config.yaml
activation: "swiglu"
router_score: "softmax"
normalize_top_k: false
routed_scale: 9.71
balance_loss: 0.00313
init_std_router: 0.00923
lr_router: 0.000562
tie_embeddings: false
beta1: 0.95
seq_len: 1024
train_tokens: 305800000
steps: 4667
Below are experts of layer 6 (counted from 0) of a mixture-of-experts language model. Rows are named down (a neuron's output weights, with its number) and show model dimensions 0-63. Each number is 128 + 24 x the weight over its row's rms, rounded and kept within 0 to 255. Numbers have three digits each.
Before each expert's rows: "comes before" lists some tokens at least twice as common just after its tokens as in all text. This comes from a sample of Wikipedia text that the model never trained on. Tokens count by the router's weight.

# expert 14
comes before: ":", " UTC", " by", " zone", "ylum", " information"
down0:140149154140074188147097131121116116179127170095132126111143115143109100129116169139086161143120098164151116111136148092148147130153105167132113141127146138077136117123149130133094099147095098
down1:139089141088152174106123093114071149139138118122180157123108154117152147132130109175116161124136177109149105083086121126171107130131095112171154145124159144073151137131110159132131148131137113
down2:118124128143100143152131071114116094085095103155092117108160131122092137132112127115148141132105137104126169138152197150173114141142114087118153126049171131131092151142128144097098131176086129
down3:138101132168188103084116163149141095152120057128153104130149103145148110126118155127119116108162136158129129117105125107135159125109093149148123137132089146143134127122121176155154139178117124
down4:129110128137109147100146122153122139163121129080154146113077093105128126116114134128122150178100106107168159143125116093106138168136130118132119110137142102152144111164133122095114133100168101
down5:145133134137130176093064146079123075142149149113124104150145122178136146149101126148144126166119131106149148172103146179134123144159134168145112116104144129088122110089108172149118146101116112
down6:154133100122131110155144139089112122146142142141123115094109130123109111140122114148061164068150124056076155127127131105154147114171122148158121118136142137110107104124105137125109129117139145
down7:151128164148134150147129115166139075117122112121128103122133140129126126133149146131128147125111121102157174110127163143149100155151133151110137070167104147106160131147135094131107122100119160
down8:102180138140151139091134162166145090088141147157126145102112097149192132080101147119141127118135175164150126157153125127108134178128139133127121091122117106135084147169128091150142071112102111
down9:113163092147104118104090165105138134145142121130132169168142138183115121127113115138146073123136143131132163126134134104124098139126133113104149156108126155162139114139119094126060115179100155
down10:123074141122112133115133171151077184151153153154133092085110117089123131118139133154152141119152100120131127125152153133158121130104125131132102145131105087124134137117160159111153076142160124
down11:168101110117134156134164116099143143138177119141095104131185100115118139113101106094099111091115114118128159086097123089117133113142127156105134121133148140136123100118156160134166134102163117
down12:101127109121158150120108149123113146146154118126123185125103078113135109119154117137155157165161137083144138159170127136111104132134080118095117115142100158136098077115145160137122141146150119
down13:123170126094143117127096137168152149177146104147132170122125167129117130089142111137103098128143107108143110077114141148160104118129147189147151138089134155083128131156129123082169166139131120
down14:147135152124110110091132155137156122107136150101087133114137106141135123111138124110108124146128175122140125110146163171166167112077079156125120165147134161106175148143101116163104098151143144
down15:094120109112126135112123099117159128096111119094124099138097142104215144124117138122079092109124138139098147132121112134117126165166139103094104128156081129161148097155094121114152127120112116
down16:179139145132142137151122097127141127144153149135146147104115172133122110148093099114149148143149098131145112128149144126121116147128164126132104114143150126111152114136123137170107098131176156
down17:147095158125145123141129130150150140124079106117131122139127110119103110132117119123116130146086155108123185090085168136124161148122147150157180135128113116121145155151127141154087158089110085
down18:113163135146133134148147111145132134106104136159091112156096152103133158078129151126105136123121121136106165104090108155119151128171109136087187101117140133134123103128153147130143151120143129
down19:083113113099167114155172149118132099147130115136144105101148135120104097173155148131149166123110127147133134155137099132123138109132130102183130106098141141134112075145126083125120082149113146
down20:121126169118130122144133156091109135082136135148142116189094079080142136147177149124139141141168109122100161125147100138138173125112124104149122155078144102087154107147145111153083112145120126

# expert 16
comes before: "|", " |", " 0", " by", " 1", " States"
down0:128152145139154136118137146141104171155098148100078137127107088180187124183102129143132148093156095119158143140113121107130148163153146116135098099107143119142166109081114169138146099130131120
down1:156125165133146101120069106163143116119161132149121103114115138108086144131110128119098142125080161168165120133110149161129146122141160091111098121116108155116138114162139147154133120117200112
down2:154131123145127138092106078125109117128134086132107122122164105107160104145099143105170171095081156164121117150114114122150164169121103158134095129172137135131128101125106135063108154141105142
down3:134170117157169123110127162118153096115156132129129169096137150094113125146111123095168122067150168155119113077116117177126104109092149113079158103113150170112106117123100141150139111102108102
down4:118113146062145123135123117140118085106160170138105109124134169151140067153087140111159139113131140121187113176143169123165148117200145127136131096138137133128101127118119133115100075106136141
down5:104167146144145123114140135119139094138119146127101117101081147143066176131120124144079104146066117148114121127095139170110105125119121155156153151159141155150100125104160106150112114130139156
down6:106138144093135131133136180094107094139115160117119110115121141156121152111133114116131160087136117126137103123120110081146115146108122137146101159091127149108143129121164126174124112115161119
down7:103151115136160163181140118149147132146141101157160137128153094094166118141101134101139111115150098128157123137130130141124141140129097119123144147118137176132174148145119124161045144124121112
down8:106102156109098112120129120096126136150132128143133131114124113180160108122123101085145185168148110127133108140132155091172119184164115107165125136153155142129175168147105130145150108117157121
down9:133093131128142086124111124114139123097127141145131151143143132116116138122135107115073128101116147152146141133143129107150120133136117112138096129109114110124141101142132116098147118160152144
down10:108159170097149129110130138126106090107120095115144080144113103095141164137108136146127159133118163085113159154088168127124141096111075102134147138104120117153125166122119144131125105121068148
down11:124106160123144134103119111184155128149111145136118133101133138132099146135155157136141135096099148134107103095104141118068088179156104136139119129121147134113115130161106135143119094087186131
down12:107163098120118153123095125164139088148102140182159103142093137126151143125130132091147127162150122098121118107101118121165163165119130127126099129176119130110173131196147114118137179129157122
down13:095138156139159094108158146133122143110122138139142110113103134158141113159136177119139161158127076157102095085145133129109105126167169144134110106155107147108126071143113107135154124138150169
down14:146117137076109081096126156150129136139138103164105162100078137145154141114151105117121149107157117157101113124130154118133141107152153135112144121139170107150153100134156110121143117176104100
down15:082139129139120080133118113141107079097106122134113143113111136163079142136128104125096156138117123099146133109119105141101119108140101106106117120090090175089171085126109115124124152142144141
down16:121124134158146073106140105151143121133128126167146135098141145171140075152102115139141129145132125125146178134101116100108174134097121165144116125121105145117073177131121132143159151101142104
down17:127138124126107116159110105163099127110057132151131114122133131154121121121144145115129140108123192148107122142127143140128148087105128132153113144098094139130090084110109085097135130131120121
down18:144151135099127131119142128111136117117108133131137126178173143133159152116153099131152147110129110150139170124094121117119132134170150106115131100119100102138091106143151101148102123147157123
down19:115149147101141149114125150093164117156192149104155129150120170169059127094153115094162110149163126131107152109083141124146120110088108110128121115148137136121078102157144157118115115118107115
down20:111145073136173107107119141123146143108102138159116119130113118146122160101125152135123118123124124147151133127106160084108127128100148154124202141128128107132134115146161126134128138101129144

# expert 15
comes before: " |", ".", "–", "%", ";", "°"
down0:092123143165107124129165129121115158072146094096132160151124134131152144116117101143120149155113137118141143077145146108129136117120115172101094115130144132168114178134132121105131125129119145
down1:120096165146116106170142132133182118103163094113144145137107093140132126128131108170146134131133107159100130151125142128128091157107114109116119123146170099148146093118130159121058148151155156
down2:145149129140129110109120131132100115134163172169153137125071147109114118114114105127115152146113102143155156111098147201155131102087114152144108141170178129136147124116140112150143093149155148
down3:177132120151077150116130133105141129120160140153111115114089117094083110082137146157140118100071129116164102131124131114126117154131129121141148075115139111147169140135140125118141147197120122
down4:151139084119164156139145091137126112113129162127118081132135111130171105147130118117086101134124090134196132145140136167168082121101127130129113131103094111127124111121146156122108126118105094
down5:125138146128135146126026148148179140125151173180153100156122156132126122107123125128134127135170128107129137105171121133091101100129139126166119116117133135112125171132109137122171124095147099
down6:119079079144086171124139152103105133106119141169084139121122127104116119130136104074123103117129144130117164084118153132118144087150174137101138142098105129139092176152091140128156106128114132
down7:156158132107158135140123139157128086101158107091122081124092080151154117058139127143160150123189113104140147152101168109163105132122103136121112172134155083107144139151155101146140153135126156
down8:131099171124125074155178110105089104147143158083158099144099110137134159180156095134102141106144148084125112117114144130162107163134147120119117137153147097108130124122080100138134120121136153
down9:165123152115122113080133111068134152157136088116133126135116111118176153145146144114136149177114131109142086136144148155118127134143121117114100142127109096130129068157132144090077174174136152
down10:108143159138096150155155117132153143164129122085120151102114148142129090090121130107115154124157139139090149136140131152147120075114132108146141136107131118128147124136085091111117104084117074
down11:078130129142112117103131115129112131108133117182131103116102128129105110143079155105058150130156128180140114130116160119133103141139116146130136114134152118169159096109155118141147149148159156
down12:118113114129129128135122103113129106108125134116169142121120120105114156115129091127097136123125140123137146148147112117136106111141164148184116105139082135141141118126089128159150133129105137
down13:090135145146115139074133125128152093152146119117137163144156100174107148168132130123173127152138142122155119162119147113102139136127135129142139098124140127141117144140101079124082171114101088
down14:128140090103113154171118132117126111111089150088085076133172139150116153126162087102105098162139131141099136135098110147141134161125134128143122131141111175141132127161148127146145109091110096
down15:101107074157145157100136125167122132137146103171127153125145123174136121157088110151143118105112103087094126135108083094151138108118126122112113127099116132097184113110095114103150142118151111
down16:106185195142113133153143124106094102134137156125141139172116128130115108139126145125126132124160119191122191151140117091144142124164142124126111113139115111122112123151105125159160156113083154
down17:133090123085112107101103123072087139137134153145141153122109095072127109166094158116082124166139162164127123102092149125128134124154144110112123132110122136165146092124120107091128119124104071
down18:132151083094136122139131159140155117121130133107158161133115127196108120163136099081149088137091173152152107105143168125151109125158139152136158093104125160116125123127111143113100131161154089
down19:092118102160110146078125178139151107128125131124139138129134089150135139134182092150143118113126091149174140093149115118106153170101104168120112125108118112137148145114138120115127135149129179
down20:149088119100106130139104160113134174148137145139136136120153110133166111111114104108109092140100132113155111128124114086125115084197114128103127111127115120143101106122098109100150119093121097

# expert 6
comes before: " ", " 0", " 1", " 2", " 3", " 4"
down0:118145141106132139140151064122138104129143140140151150097118139136133087107164101146110099121158163135121106094156137124086114158112116154137137084184140151149096136110157156177104149134136096
down1:165130133177079112153128155130118072097138096114123114169111125135126115136149104158110116089165175101143127150140110160150128148130142161121129175128106147060122125111134109126132113098141100
down2:146135131117151100179120151145121129140138117115117095141101162103094111101114156135081114149094074080148098099155130133087151135088111152106104107143132154137149158127131136123131111132138136
down3:124095138138152111110093119135062088154104145095117122112130122132156120149121095143136163122107093132170111130123096102114141158113113193138136102110127141119092125110106138107104125146138092
down4:123120121161114155137130124144130109148136125075158072134134121119136131116160099155158166115102097131156142113098155143111138100113128108078162130124160139131119118120116171122142130122184147
down5:114129141119152085102150159091135103127162167114107098115124113144114103116100143119077103100089129154114155103107148145104162129137147140139115124109150120105144090111113130097145133168138126
down6:186103144118143148107097109077133154118146082188066145127145148139148116125095127147156125122086163170113158134142143091142137081144097093132163107128141133150118118137107091110142117127141150
down7:101107080154155109118118096121148151127097138137145125149115121094151125166088101070121119107142115118105140127086101155200136110136138181092115173109125113160089105131135119126123114103097119
down8:135135152115149147111114132139095045112146130124150131139126137159128106145107128117152130133136161150119085114133131129100117160106104112136120141143146086086088151125127136095143172072129087
down9:136122125140138089146155143153162127148107139164126097097166158187089134142188122144127174159138132135089094134142109156107170153142154133118154123146137139104139130118139110153118101148154156
down10:147146129085124127105070096173133142166099137150113134102122109127117156113072131125132137131110113112122141139119157112130173162134097177149153162106092133130104100133088138143142104139152112
down11:131133174165138150112087134092095176141109148120137120077102176141160109158114139124126111138189136152140111155156117095127108117150109111112116100177118095113156123128109118151162115122128104
down12:140095130160099106132137118140162133122121146121114127121073139178130115123142119149148096157109151083114160079141118151107142131149129109138095104158136139146106143098097114116124143132146113
down13:141153115110152131127168148098149109115082134086121130110140114142175072110136137146140115151084149131138137164102106137170139143122122121167141129087141096109115114138125128150113130113074132
down14:117143114105114126085122111137131149124085091148109133112138133107133111141111109133117136076113095110080096101145155144126117166158136101105165086127152143150141177126154174165113175130156125
down15:101105113132129150147096178165155158208134159126130134118105160162116142095144098088138125141123123103115109077121144161066134107174158127113100109095109129127143155129134128122132122109133125
down16:149126139122103141097131127119084168144146170105146171107132141146118133133125129124136076160146136162161122132138095117142091130126149120138164143143153126134149149128138120108164104101120126
down17:153099093138107082131110099142107160122180153122157084134105140131145109098109151156123190131129139112162087147132125126129117134088167053109107097157118159127152158131195134131141091114147097
down18:133140119124133138159110116144089152111169130139120125123195156097143113082090154111137112132114109140111116104111101127138181149126113132161075150145134122136113117098126131148128107144096114
down19:135153130144089134131126150076121097110110121131136135135154122099117125140122150169128114130119181149094130106106164131110129126123177125130121133136138119107155105149154151170128175109132158
down20:136127127123153129132152138090117095171131105115139140102143104132101138104118136140097126114126087112148101099107193110106114121135082148172111116094134116143115118070148130104082093125131179

# expert 2
comes before: "\n", " The", "==", "-", "|", "The"
down0:116156081118097135104128137068109110148134124138122112137142105131118129092147103106124137109116137101124111099117120084119123176179140107170163143121121142106086116105133129127136134117170119
down1:124116129151088118110126141140133118115107155103146142127138109143142151099139099155126148132142120166110124114133169085126171132101173151099154092147100139106120114157160075140109102154171104
down2:168089131119135097106151091099077150134093163094099067154132157085135148118135127106113109124085129081118143105106133145079136097146112143125125122133096091113119133139096121130142193116116127
down3:110131076157123154126119108091115130090114148151138174176178112129146114122133169127166147132139153172146113151107082128126113151130113145166123148112148070124088140158087146159152122108103126
down4:137107145119099110145092093134108127100072123105122091150117138136133113111139110153076143117123135124134147104120134159148116166155169181116117086152141117119160167157101102087133098106104093
down5:185137091158164118160120126110145118134146183111127133136136120136155088174149118150140136127133125140137133110111149103149074166108166101107104127172135100078079129104101149125152133094125121
down6:107111161104113144137130167093116125112149127134110128155124149116120154127158146166124124092129127091106123166115139105103111139101118133122115134116106124126123097142146132106118081129124147
down7:152112137073189079134179155129118076149120091142122152089167121129161133155129111160146127130152132165092085115110149118084147175098120125121163124122109148138110134118111153143130161146122105
down8:152115126115105144112103125119123139120136154110076119174100152095113131124122100129135137178148156120113119103114129149175100109122090131124141106082156101139137101146128159131163141144065142
down9:147142116131125142106107091168121118129153156073111141138118128107127154152128124109076130150106137105131118165159144131188142081116131152145110117130112102173170113113080125093127134103141146
down10:127120137110127148121105094103133116094102203095121158102076135153139151151146114081101155104208138138145130128178092107118127150149140128096115094135104135139141149141129149118145100099146116
down11:131117127118127093088144171126092117136162149155109166071126117141119162105130153153119181150145128148113085103124143105090127074105125103076100144098111182176127095112129130186107138147141087
down12:172161177131091167170082120113126126106143113133133133080114163149066112120092144129119112107126107142141121124104172090127157138145108116130159133141123156117134172136130140122156104121141137
down13:138075119139175092122123064145133114125099092102088079156110129125088144159161112179162108086137115111139129126135138069127125115130152123121161150156138113144161110113129141117137128117105120
down14:072123132135116126108136156101122163118146138139102080115124152107126133110162117110119091140108138141131121120095092146091078101139105149124129125144138119137157154152170121147140130110137098
down15:158123101103125128128140146139135161158121138182116117136116173169141177115110179146112138109148156127135149106136118118108148159105159126104132122149168126145171171102094126141103162210145096
down16:166132131093112156128114140138137153159151135111134121115136140146166198116095088112131136104140116113139131146112123144143083131160088148141095179116112139146154116130195156147155163113126140
down17:130092148155089141101110142091134131143082104158144147145148121147102187081149128134098118151154139164139175127119131065125168134154159153143141124145116141116157126113151076130128086120149156
down18:148122132082137111158113150156154104112121190141119126135105138127126143091155142169107117149159160109124130168146150131115140165126164151132107120149145117134150089137085124140168129107127070
down19:122124153084108144141148131139157106162143105123131116142146113148070151139201115099121138111098081139122163111132089044120120155149196134126162130120114144102129138111165124105116139121169157
down20:112117147115105120125080104140144102128179153096132140116107141100131128131131150118099142170115162092127093110140101169149137116186104159164121141137152161129149123139080108131088139110124152

# expert 1
comes before: " of", ",", ".", " and", " in", "=="
down0:137084125162146171100123094125081098141120145090140134165110099160110101134121123134105127109145107140125106114117117130110149066109088127114098147122086119117187108142139138133144176110166138
down1:150163096115150064129085187148086150145154124126092110128135083134097128149165122137116116096157115112128143103141134173109108145153118109182131129131144124101104103107142137136140127159122128
down2:110111108117143143161082100084123122129126053135135162136098141103105147136135123082106122120127090110147112176110133153117115107173068140169138135147160141127089133118142112104108114119149136
down3:116170111099124121171120169139133123095153123132164153153116130136144112152113132113093166118087154125090124065130177143098106086157134151158134101126163144087140099124137094118105159117151094
down4:188142143141149154090117118140097140117113147116127140156124119113164138106136133101109128094114162122142092126105153135175126125142145109086147091101161116119143171111132156099109109161154153
down5:109115156160159150155130110108135155133101157118145171113142116129132135101150104125130078178101141145163138112183141134153148121141062141078105145170137128141111113145124154119107107107149139
down6:144141116104107193101134126136189159082110119144133111126133098107139105145131111162144113085119152106148093122139130149142147116105080126113125098131124127115189135147147093097143131097127155
down7:139134176122120162151145119106125124157158083167111151154134114131116128163103117151144097117110104139093151062166106132130137116101112166147100137139092173138107098150166144141121110148122152
down8:152142128135153095157128150114118160099124111116113170146141131132164138106138144140116156148188164145097141109147102089116129160163125117104116118149120146092098143072105098130152152130103108
down9:147132115116181141123105097134138137130085153147143164158097133136130143147104113130143130143135180098175149104134150131127141101085129132146139131089133136156128096082146144113076124110151130
down10:116146133160150109140162126150145138150113191098123150079110123132134136115115092128128100142122105098080118143135104185172094146110164120153100132144167126115167142143138150101116141136124146
down11:148105127176150176136113155107125117128197143122102116153127137115116168139156138162083165134143102110151120140104120155160100139144148115082126150110109125173082121084181140098132130171107127
down12:094177107103095123127207116092111084153160144097127130114112132099115135107100165130136129142136116140141155121132129129116157125124077126151175158156108162128113125101145106147145187117094111
down13:135154131146159142136171073110125127140092148128133112121121141157119104118116111105106102101160170110117162085150091132138122129144126130115151121159112097114076133150135132144116121139156141
down14:156088133197110113154131140095126118120188099144104124132123156121086128112152112153109158129154124143049131114126123150145133107118184108160115125142122147128098125124100118126082099125095141
down15:097164125143149096120116099101120160194136127160143151147156117144176137115160169121174112112176156153122140135120108161140140129121108120131134156127136147114107146108115128109128104138131121
down16:128158124128122110157102157124153145110151108124137121071113149085143129122126112109124112149141116139102170128136176142141127141146102175160139124132150109152127136145091141139097102153135132
down17:125122168120133106149081154136164089135152171115136117159105104125095116123113134096167096162131161150139140134115122132110137142114123145159183147174160109109123127161125171138111065108126121
down18:156139191137165193129136126125147137133152158141123119125104126115136098183115162078133098120149140150158118074138153127114129125128120129149166142092098096158114103122118140127135151123176172
down19:111130128144133067143140185139205094130168157106132128154159078128122110134160140162122125101178141125126139122181128103156115155108125146158110127095090145134116135140133118127113110110104085
down20:146125184160100123129105144111133095151115122142117101168120151137079169116135134127131126151138093129106141076112197082111152103123144114090165159158128134121153121153135094143174153132158109

# expert 13
comes before: " the", " a", " his", " their", " its", " this"
down0:136113099094159183160106117092161123148120182148130151131155155095126103093067111144135116132102192127125138126104099131168110125117136145127113123102130155149109109133111137130167112098110098
down1:124128058104109077129159120047099132140138145133100142151109143176117138143143094100115123127139146152143141155091110114100120111156119132136123103160159134096157135125142137138118113149096138
down2:113115104128118146091123153136136147135142122129085079104116104150131148124146136164131144157107139112118148122138189099132156129136121123150140142166131152137104165134079125136126107137163176
down3:111160079154153165154145106100145121142124152133135163151148173125089135129129115130138126129172158125106121101130146125160099139098144129138134091181114128144167144140145129093129107167091103
down4:201155129153136110157138138109136102105154169155108151122158097139104114137132117142104129120138122123114106097106133164162125127144151115140147107144117124141144152078074137139139149093143161
down5:143162111107114127140124118130147091101151135120132164095130131146071097136137131128129141123145090133130136135120102135135081124121131131131084186120124125134176126142133148123147122137078129
down6:171081141098170114120113073065120146133112116104095128079125164129163131156128120127121136168124133137111115140156156105110159124086157111117160118134145117157119150164170131140148157138116090
down7:121125124127137123112135158187154091157144111142205130116125142160103108119143155143123159184120101113095128155106143126114173144131112110100139163157141138124081132110138134149134136134161156
down8:099107096094122081137131114104146121139128096094119137077165105096117143140123124152106184120093097129143108124158141105101118133176129131135110125142165119107114132120148137147135124181074162
down9:124138127092110159122097096071124094132135185169103161120127124138135121102143109099100163131130124098167116107102159107148156151149134148111158117107121120136142110132073169130132080151101167
down10:157120088140104099129142111098108118153144138147107135152138152099122111100169163132121114135095097149145134142125146063129124128108177075137099101129132102092137121127147118116128145088149131
down11:141091108183189139092141116128111096150152133088121085142109124129131144149133099122172122151157116137125097095154145126114123132129108171147131138151148135098052088120124140120178127110131136
down12:150108132161082127161127169077164123134132143181128145117144138165109126110208115127152129136135178094093120126144124137116090109130129111145126157177142161138146164129180150163157169141126163
down13:099137150141141157093112116149098125134079154174110146132128111148134120093138135131156095141107108150131119125171085143074114136118123129130147146123177137112161136105139152078121130180090119
down14:121097146168126111088144132133155112122153131163126156131200128123129102133132090138159130149165184174076098137109148138126153190157140092166099138144110096122112113127105140092145105134143114
down15:123126126143129102122126149131118126131159122159135128111081159111145160108131115137124179085143145091121146169093130157108145144122110123141147100127110120154096126144112172104100100111103097
down16:142100137147135112125150102104099133162156092134116148129136085170177143110151153134144136078159118130101099114114110149098163159113130134102120144158130118127144135132103130122096109167155145
down17:144131076116123135161103108091108173152123124107105136127117104107192132148115118151176141145140108112137170178131134115167105113106161140179123146092119149124124142144121165127134112108091127
down18:097137107092161104090114108099135163145108117081108100130186138119123157127124152122118121144151143131166074154122106152124096118142129105105121112127111124128136120110114145129135160059128115
down19:157090146154105139110082135089135121133145105118106082098130131127031148117100115127099092119123143150145095115122169124167125083113116168086126136147138103119125100108150115089087130149120148
down20:184129155142119160149155133139135118130144135136144139126133107120102072123091096190143154145158110141132131082138142152122145112120140091146099174097120097091139075123123156082119127132156117

# expert 9
comes before: " of", "s", "ed", "ing", ",", " and"
down0:116136125180113133115138147130090112115136136140151118157157105127135140126125132145076101128137112132171128085114131138136159115153104116151128114090148131126108115099081069165155170124130161
down1:139120119154096113103104091154137148135121105166146118134144150082116106139093103105109143179134115167150137154126147169109126056157102118084113146100121125147113156093127100155107141145146143
down2:130094129113112146144096126116156128144122134121103144146163082138180129131143154144095125114179128134141105161127107139144159154120106104112115153168152114169078144129082127139150158188122133
down3:153146112122094132135120160141143147098129112125133090125119113112091111151116170144113140105102168151105151122123087085112142170124132074094085116152123098127163152130136082129155145113119126
down4:112137165154127113117121125109125137144127148125163145140123154124175134128138122164100078128102147179133106102114172147216112113090125129104142148123127140142097101126125110123103092136174114
down5:143144139128130121120144145127125169106143111172152138132086100143098159094145113100167124136101126112139154127122142168118141119157090129149150128130092151124186196141131165144136104144127126
down6:150113126126090113137129155073130093094087114116124152104106173109115086100105160135141107143096117125141147122127163084109112098098110119146166146125126114136104135130085094107100117070124136
down7:074131135183113148142149131157163127124125168095110176132106098146167150127090129080131131130104145114114115144106165078111120114138106112134103132120159136113133122181096117160123123152153133
down8:119127114122170083102085117138136174135115106104142128103115108126198139104100149172059141105096142160157120143173138133106154171111179114125071142137187086139139155125114115128161148126153134
down9:162112181133096103135102146126090099117154108123088169139129141118127143176131150151117122120128055106130138141122107150163148126138151137130128091090139138082093099130115108103105176117105155
down10:128113140150158100124156104105084093126116105139127132107150089127135135185147132109133099135112068155100110093137112201125169137123096092140130106099150140168136152159114114128103081114093169
down11:120142149126150127127135143128151147124129132110110139163138106137146101138116103085132125138079119108103118114066109144137146114107175098086123128165101129125127169080104162083106098128140161
down12:123151122114121099113115147164122152104128085135175078132149132113087163135103113143126134206085141133164175113144090089171186132118090118127138132143116101104172139141090138133136128122123155
down13:142131089116149148157143142147092138148148105148137119150187137134090130165191131114115103146110113130190078139140105087137109131088173111131116126130127152113141097139094095128154115147101114
down14:137127143100148151147094106135143140178070118132173113129130146143135146125170124092145164142144134163111126146140125112086111151104135169125098140144132083146117140118106107091116111147128098
down15:115145120150138120145146163069138105115126073102101114119136129078086150149128129161114118153137137122110156126150137129104117114142131128130094087141138153124156130119114125131146099127163175
down16:158121145094103122097139135101095131164111171139121116146122158146104118111138100144141130119089143150131120140155125091094136169117092102128098149139125139140073113129121095125128074149135115
down17:117095121138090106147139133142122055085146161172128161145111114164100101121166117123204117088136119125171090138140084029143105123134111121128123135132090148142119125149095141154160107106127121
down18:126113144121190124143106124159126126116108105125135087160119144128110167121112174120156150114141163071111147127140086155135137118125146172164128138140088129089163152138122099135107127138119107
down19:132122085121087085140132136149147144118135144122150166107099128116094146149112120171087136147127092130156135157129135107149103104130123152179169129129145106120143155124112132127143182135099147
down20:128136116166117097118130125122085132106133122128129103106175093116120122173127122144151152140168123128161114101107161107135105128146160113148067123167145129148160075132111123096121109117127137

# expert 21
comes before: ",", ".", " (", " and", " in", "'s"
down0:131150153125170124134161080142119129146125117145107152147185153118145111098115139138111161115151133156104160096131134129144107118132137140132093137107169139176155121087172121075134113128099132
down1:166130146079145135100121138106216167133143133158096101142129132149044145098146134095170132167089183117158109128129100143127144126138107096119117105112115163125142119112148132145156110145159115
down2:102140131113073134099114167066192135136154109135155103121097146122110105082149127127103098123134135128098138103142150094151122132150145097155102150156153113108146135121140115147116134154099131
down3:112167128160141124114137118150121205131104106088115129103126144141122148119141103112133135175150129178144103120168138160138099137156073110170146162143140134159137158178098131129120133124111120
down4:149080113155120155096147132161093126127161131156137097117149152069099118144137185156080106126063170125110120114124117110126118123151114184120103106132169133141163096082110138099107122117167145
down5:114130137146130154117101131186117118152099104123134140128116141069166163163087139123091121108141120085159131121142136152139116069143139154162072127126135137118108117126148152133174121100110174
down6:131161154136149124141080110110144155125123160141143106131123145137171108159097141116161135113134167114124143157088073156110151147087120135104145100076154142118123154179104111151133118141092162
down7:156137129125149127144116119162155112120166086121146136135152118096126121115132142175107155124166131157142128083087127097116099139115101127114140154155143105162108096147096143099090131115105118
down8:153167124119124128135113133101138176135117144126123124127174157138134158120150121141098138159133137132087129133083107175134169128141113144113122120117119115100151139126117105087120101114170168
down9:139173113141146096117158173069165140154155105115124170147154165182124142076119115144102070162124111069107113122121135134099145126142135097129164152141138169118110133092153139123158130138115131
down10:100103124149132111112145095102122166097111141089111138123146150126103109111122105143105145113103137097127131123120157142173107111156109107131123152124075062197121134141165159154139118132141138
down11:123164086155127102133097132145129163114156119124101097198141148107126113104099124141140100130125132085154114136133135130162153104135084143126128143092091115126092126140172130120143117121158153
down12:158135109115097128153122105107127131120136122157077123089112115199137143122118114121119093114122081148146109128136119071160150151131174119129075132095139113139149117110148119122087140151099099
down13:160099134126146172134127154161157144150107146104113122222104148086147140128177105154111121110137129113128131150147138111107113116153129090144152121144141152156157166133135126147160097128107145
down14:168089123200091094106111129137061113125130134141140173132149120128142115168168154151141141131144124090089138150119138116167157126109101117152124091107115110157127161177142118143145152115112133
down15:075108170118155114134138117105124114137124122147129160120147130105100130083115120110106117115155126126189126118128075090152103112139146135107124131137113150146131117092125122143128146125153100
down16:152125131128173083109121136134127121138124096119102157114137142131073159138143160186159119101139147109147124134109138129110103155138095109109087131106130120105158116124141109132167104105123067
down17:157115128103141156133145164129121141136183129135132120152132077167067155077135102123162137146141085166133093070140143164106107125096099167115157116083136151109123090118102116064115112131124135
down18:101129156121127122160113150129118053098133115192121124128121150108146103093079109109139126185137158148118139107120122110147130137160162149111148138104120141119122107122137124124145127174122135
down19:137106157101132130116129133128147156116117104119130144145120177161041106101116134132136126123149134074147128117121175114154132115133118135113089124082103120145139120103178129117123155166128140
down20:152112073143160174156122158135112154146122135119141128083134130153123154120120119138116104081086153149142135084125105110141132144162119125118141095119111139160151165068137148160100157138135101